config.yaml
n_layer: 9
n_experts: 128
d_expert: 128
activation: "squared_silu"
moe_layers: [2, 3, 4, 5, 6, 7, 8]
router_score: "sigmoid"
routed_scale: 1.5
balance_loss: 0.000984
balance_bias: true
init_std_router: 0.0314
norm: "layernorm"
norm_eps: 1e-06
optimizer: "adamw"
lr: 0.0037
steps: 7354
Below are experts of layer 2 (counted from 0) of a mixture-of-experts language model. Rows are named router (the router's row for the expert) and show model dimensions 0-63. Each number is 128 + 24 x the weight over its row's rms, rounded and kept within 0 to 255.
After each expert's rows: a language model's description of what the expert responds to. This comes from a sample of Wikipedia text that the model never trained on.

# expert 7
router [ 96 140 133 135 121 100 162 108 155 126 153  98 107 166 129 109  94  84 137 132  72 156 148 112 102 116 115 108 123 139  79  81 133 146 132  90 111 120 159 159 145 167 110 119 121 104 129 111 115 121 179  97  87 142 138 119 133 137 120 169  76 106 119 103]
What it handles: Currency, numbers, abbreviations

# expert 41
router [134 144 122 130  99  61 161 140 172 143 146  98 132 177 144 120  90 124 143 140 137 109 143 112 114 118 110 115 126 138 100 132 144 125  68  98 119 146 159 122 132 193 124  98 117 129 168 122  81 105 112  75 120 131 147 124 137 130 148 170 112 122 142 122]
What it handles: Place names

# expert 31
router [104 128 162 140 148  78 148 119 180 118 122 124 131 144 124  63 108 103 144 175 109 120 137 131 139 151 112 141 138  95 112 114 135 139 108 102 120  92 173 159 147 162  62 102 100  94 159 122 128 104 123 131 110 137 162 115 165 127 169 157  78 117 127 108]
What it handles: Word-initial Latin prefixes

# expert 1
router [ 95 120 141 129 127  87 147 108 211 120 153 119 122 149 138 110 117 132 131 155 122 140 189 103 121 135 121 144 122 124 104 124 107 164 113 106 109 135 165 117 131 176  77 123 127  89 121 118 116 120 122  91  99 138 148 123 141 118 149 133  94  89 133 139]
What it handles: Capitalized name openings

# expert 45
router [149  91 127 149  98  93 123 127 176 117 138 163 126 138 141  82 100 118 153 134 102 134 133 143 117  97 129 109 141 117 121 126 131 140 112 123 109 134 164 158 158 137  89  93 159 132 112 110  99 102 136 115 102 104 176 100 114 165 104 158 108 112 116 123]
What it handles: Word-ending suffix pieces

# expert 62
router [ 96 138 171 138  80  84 127 105 194 123 177 135 127 149 125  88 108 131 134 162 104 155 139 100  93 166 102  81 140 125 108 135 124 127 106  86 152 165 172 165 123 153  96 136 153  94 163 127 104 134  92 109  81 158 151 113 153 102 142 142  78 107 120 127]
What it handles: Accented foreign letters

# expert 35
router [105 119 163 147 123 101 168 118 177 107 124 171 108 145 133  95  76 134 121 117 125 109 127 100  83 104 132  83 132 100 113 125 141 150 126 114 109 164 137 125 120 179 102 107 107 123 142 121 128 122 152 144 127 134 150 107 140 134 171 193  93 109  93 127]
What it handles: Suffix ate, between-words

# expert 28
router [ 87 148 176 153 128  99 155 106 205 123 159 146 113 146 114 104  90 148 135 140 108 155 157 121 111 137 125 128 145  90 109  92 133 145 110  81  87 127 157 164 161 183  86 121 119 114 154 126 111  91 125  74 102 113 154 144 133 122 136 124  99  99 132 133]
What it handles: Word-initial stems

# expert 38
router [109 122 147 119 142  73 140 112 184 136 141 125 115 150 159  68 116 103 114 138 116 135 152 123 146 152 133 141 160 124 108  98 110 140 144  96 120 113 187 129 137 160 105 100 121 124 156 125 129 137 138  96 103 131 170 107 112 146 170 131  82 103 125 130]
What it handles: Short noun stems